Weights of a small mixture-of-experts language model, trained from scratch on English Wikipedia: 7374 steps.
Below are experts of layer 5 (counted from 0) of a mixture-of-experts language model. Rows are named router (the router's row for the expert) and show model dimensions 192-255. Each number is 50 + 10 x the weight over its row's rms, rounded and kept within 0 to 99.
After each expert's rows: a language model's description of what the expert responds to; "mostly gets" lists some tokens that are sent to it at least half of the time. This comes from a sample of Wikipedia text that the model never trained on.

# expert 17
router:48 50 37 33 73 44 49 55 37 37 51 75 46 34 55 53 57 52 45 30 59 55 53 52 30 60 48 52 49 72 64 44 51 53 44 27 42 45 59 36 47 53 40 38 48 31 47 49 61 45 54 31 56 56 42 60 57 50 38 45 42 72 73 58
Commas, and, that, which, but, when and similar linking words joining clauses in narrative prose, plus time in by the time.
mostly gets: " that", " which", " but", " this", " when", " where"

# expert 2
router:56 56 53 41 72 49 42 43 30 56 58 60 53 46 43 62 48 63 57 37 53 42 37 50 55 70 35 38 42 51 46 43 65 41 45 56 55 55 65 46 37 53 44 53 45 53 50 61 65 43 63 43 36 64 51 56 64 49 47 36 33 47 63 48
The verbs was, is, be, are after a subject, plus table pipes, section markers (==), list dashes and month names.
mostly gets: "==", "|", " was", " September", " March", " October"

# expert 14
router:63 53 46 45 62 57 18 55 41 35 48 58 51 55 41 36 52 63 50 44 45 44 40 47 63 60 58 29 63 58 37 40 74 59 28 34 45 38 62 46 49 47 48 52 50 53 72 54 41 47 51 41 31 47 45 47 60 43 32 43 29 65 65 48
The, a, an, possessives his, its, their, 's and following adjectives like American, National, global, Imperial.
mostly gets: " the", " his", " The", "The", " its", " their"

# expert 1
router:52 41 53 44 51 56 58 28 31 53 51 63 45 38 37 55 40 49 60 45 30 58 60 34 42 57 46 47 55 69 56 54 54 56 33 34 47 44 63 45 51 64 35 51 50 47 53 69 53 42 73 36 45 66 50 45 42 34 60 46 39 70 62 54
Sentence-final periods, often before a line break or quote mark, plus male first names and titles opening a person's name, such as John, George, President.
mostly gets: " John", ").", " George", " James", " David", "\"."

# expert 22
router:37 39 52 50 62 68 44 44 40 56 42 63 68 46 43 62 60 64 62 44 40 32 44 57 46 65 44 53 53 57 55 29 66 46 45 36 47 23 60 42 32 75 36 56 36 54 50 54 68 35 42 47 43 63 45 33 50 44 29 42 53 62 64 55
Title words of songs, albums and films in quotes (Love, Let, Me) and the nouns album, film, song.
mostly gets: " album", " film", " song", " You", " songs", "!"

# expert 3
router:56 48 48 41 48 57 56 40 37 45 41 56 52 53 59 52 60 58 41 37 44 51 42 35 43 47 30 50 71 59 57 45 67 59 42 41 42 30 55 42 58 64 43 46 47 48 50 56 60 41 49 45 64 86 39 46 45 38 44 47 46 53 57 53
Middle and final pieces inside foreign or unusual personal and place names, such as Kir-il-enko, Nil-ak-anta, Kh-an, Lant-ing.
mostly gets: "han", "iy", "uk", "ari", " Lemmon", "ham"

# expert 16
router:47 62 56 36 54 56 41 36 39 58 41 45 64 41 39 57 68 50 62 53 36 46 45 60 53 55 50 50 47 40 38 50 68 46 42 39 38 40 56 34 41 67 34 49 45 38 37 53 65 40 68 42 36 51 39 46 50 38 38 32 50 63 63 54
Prepositions of, to, by, from, at, for, during, between linking nouns, as in site of, House of, move to.
mostly gets: " of", " from", " at", " during", " for", " between"

# expert 13
router:50 47 58 38 60 57 32 51 52 47 42 56 65 49 51 56 54 64 59 44 55 49 45 43 40 62 33 28 62 56 37 51 65 56 44 47 52 57 62 54 41 58 57 56 44 47 51 62 63 28 57 45 59 86 51 26 52 28 40 35 50 43 60 53
Opening or inner pieces of split words and names, often foreign, such as co-, re-, De-, Ar-, bar-bar-ic, Evans-P-rit-chard.
mostly gets: " co", " un", " Ar", " re", " Re", " De"

# expert 6
router:60 43 32 48 59 55 44 40 38 38 49 45 72 48 38 61 50 65 80 41 35 51 41 52 57 55 29 47 62 56 49 40 54 46 50 33 29 56 54 16 49 59 54 55 55 47 41 59 46 52 58 54 37 69 52 45 39 52 40 44 51 53 59 58
Measurement units, coordinate symbols and digits inside infobox data, census statistics and taxonomy boxes, e.g. km, °, ″N, housing units.
mostly gets: " MPC", " JPL", "°N", " km", " ft", "″W"

# expert 5
router:32 47 58 29 48 71 42 51 46 54 34 52 50 57 51 62 54 66 60 35 45 29 48 62 49 61 49 26 60 58 42 33 54 54 40 41 38 30 71 43 35 65 46 44 57 47 43 55 61 41 62 54 48 72 40 37 62 48 45 43 43 66 61 50
Structural punctuation opening a new part: open parentheses and quotes, list dashes, heading closers like == with line breaks, table pipes.
mostly gets: " \"", " =\n\n", " ==\n", "==\n", " '", "===\n"

# expert 7
router:48 56 19 48 63 53 30 41 40 48 43 49 50 44 51 67 64 53 65 47 40 40 42 31 57 55 52 52 70 67 44 38 63 50 42 36 46 45 60 50 26 62 42 49 50 42 39 43 53 31 63 29 30 58 36 31 63 37 33 38 44 66 57 50
Common nouns after the or a in running prose, often abstract or institutional, such as school, system, development, and suffixes like -ation.
mostly gets: " school", "ations", " house", " School", " development", " Council"

# expert 15
router:47 43 35 46 56 52 52 39 36 55 44 49 67 40 25 62 49 69 61 35 26 41 41 42 36 58 51 42 56 52 47 46 59 55 33 54 43 46 65 40 42 50 58 60 52 21 43 46 64 44 77 44 49 64 43 35 70 41 23 37 27 58 60 34
Header words and field labels in tables and infoboxes, such as Team, Location, Total, Certification, plus pipes and brackets in table rows.
mostly gets: " Location", " Total", " Coordinates", "See", " Votes", " Genus"

# expert 9
router:33 51 33 40 66 67 47 35 45 46 49 72 52 49 50 63 21 54 59 33 45 50 50 35 47 63 48 36 56 63 42 27 53 51 42 38 43 34 61 49 43 61 55 64 49 43 67 57 58 35 62 42 42 59 29 42 61 61 43 41 45 55 51 44
Column separator pipes inside numeric data tables, especially asteroid and sports statistics, plus semicolons in score lists and verbs like has, had.
mostly gets: " —;", " |", " has", "%;", " •;", ";"

# expert 21
router:51 33 24 35 54 69 31 40 43 43 47 50 59 44 50 70 46 60 48 42 38 47 38 54 46 65 54 43 62 69 55 43 61 46 37 40 37 37 63 52 54 52 53 56 51 41 55 66 55 35 58 43 39 60 39 42 63 32 27 35 38 65 57 66
Final digits of years after 19, 20 or 18, such as 1987, 1164, and small numbers in rankings, scores or seeds.
mostly gets: "08", "09", "05", "–present", "06", "07"

# expert 23
router:55 49 47 37 55 51 29 52 43 36 35 62 49 53 44 54 61 65 58 31 37 52 46 61 48 59 40 52 50 48 38 40 64 51 44 35 44 37 58 49 25 55 28 41 40 39 45 63 47 33 63 43 28 60 34 47 47 42 36 52 36 56 51 56
Digits after dashes in match scores such as 2–0 and 6–1, plus numbers with units like million, kg, and closing brackets.
mostly gets: "}", " million", " kg", "%)", "\")", " white"

# expert 8
router:59 55 40 48 57 45 50 45 27 34 34 58 49 52 52 62 59 73 59 45 41 30 47 48 50 66 36 42 53 61 52 39 48 55 38 39 49 36 67 50 34 63 36 61 56 47 42 58 59 55 59 49 33 57 48 43 43 53 49 38 46 43 65 36
Function words like also, first, not, most, only, all, other, he, just, often after the, a or is.
mostly gets: " also", " first", " not", " more", " all", " he"

# expert 20
router:47 44 52 45 53 65 46 49 40 46 48 57 58 53 61 60 53 64 53 45 41 48 46 44 51 50 33 48 54 45 45 48 52 58 32 46 39 45 58 22 30 67 48 58 51 37 40 48 57 44 65 56 34 60 55 41 67 45 47 38 51 61 53 42
Spaces, digits and dashes inside sports or election tables and scores, e.g. 6–3, 0/0, Votes, Pts, percent.
mostly gets: " Votes", " −", " Pts", " +", " %", " twenty"

# expert 11
router:47 42 50 52 68 51 39 35 42 44 48 53 58 59 39 76 49 67 62 36 42 26 56 49 49 66 48 39 46 57 54 40 64 48 34 43 43 31 47 51 51 57 39 61 49 47 50 55 57 50 57 46 49 65 39 49 43 38 42 45 35 66 71 45
Spaces and century pieces 19, 20, 18 just before years or numbers in dates, coordinates and tables, as in in 1990, March 2026.
mostly gets: "20", "19", " ", " $", "′", "18"

# expert 10
router:58 26 57 42 50 72 37 43 43 34 42 37 41 35 54 48 41 57 67 40 48 50 43 59 61 65 52 45 44 66 55 44 57 50 34 33 32 38 56 52 55 58 46 59 45 34 56 48 60 49 66 37 51 66 49 54 49 54 33 49 37 59 45 52
Country and city names after New, United, in (York, Australia), plus final syllables of foreign names and words (Banco, Jiabao).
mostly gets: " York", "o", " Australia", " Washington", " China", " America"

# expert 18
router:49 46 51 28 73 74 51 34 33 52 38 66 64 57 38 56 69 51 72 52 36 42 52 54 47 60 39 39 53 41 51 47 62 54 52 40 38 44 61 33 42 52 40 63 42 54 50 60 62 42 55 50 50 78 48 59 60 51 43 49 50 68 64 58
Single capital letters starting names or initials, often in tables or after quotes, e.g. B. Milligan, Kh-rizzie, W-etherspoon.
mostly gets: " B", " K", " T", " W", " L", " N"

# expert 4
router:48 52 30 27 64 51 38 35 52 49 48 45 63 54 42 51 53 68 51 48 31 34 56 30 40 49 50 51 46 52 49 29 43 48 42 33 37 45 54 45 37 52 55 43 41 43 55 37 62 40 55 36 56 52 43 46 51 56 37 41 48 59 56 51
Commas between place names or authors and years (Urbana, Illinois), and the preposition in introducing locations or times.
mostly gets: " In", "In", " &", " in", "),", ".,"

# expert 0
router:29 46 46 44 57 56 42 30 39 48 33 50 64 50 54 71 51 54 68 40 36 56 51 53 34 52 50 49 51 67 52 39 55 61 43 45 41 47 57 31 54 74 40 48 47 45 57 44 59 40 51 51 43 79 39 48 54 38 34 42 35 60 62 47
Pieces of proper names, mostly surnames and first pieces of names, e.g. Somers, Lin Biao, Centrinaspis, A-leynik, Croatia.
mostly gets: " Mid", "wood", "mathbf", " SR", " Gai", " Yes"

# expert 19
router:36 46 48 34 62 55 39 40 44 56 40 59 62 44 49 69 57 62 61 31 30 44 56 38 45 63 50 47 60 61 53 31 60 40 44 37 37 45 59 36 47 74 38 55 47 43 58 45 59 40 63 44 41 65 35 31 48 30 37 36 39 68 62 41
Line-ending pipes and line breaks closing table rows or list items, plus final cells like party names, and LaTeX commands like frac.
mostly gets: ")\n", " |\n", "\"\n", ";\n", "}\n", ");\n"

# expert 12
router:45 41 32 37 52 45 41 61 51 53 35 52 59 48 56 62 47 45 56 35 44 41 28 35 65 47 42 45 60 39 39 32 45 56 43 48 40 28 62 43 38 62 27 52 39 52 38 49 66 48 54 43 49 60 41 34 50 40 37 38 52 39 64 44
Past-tense and -ing action verbs (used, made, played, won, expelling) and particles like up, out, with, on.
mostly gets: " used", " made", " played", " up", " won", " received"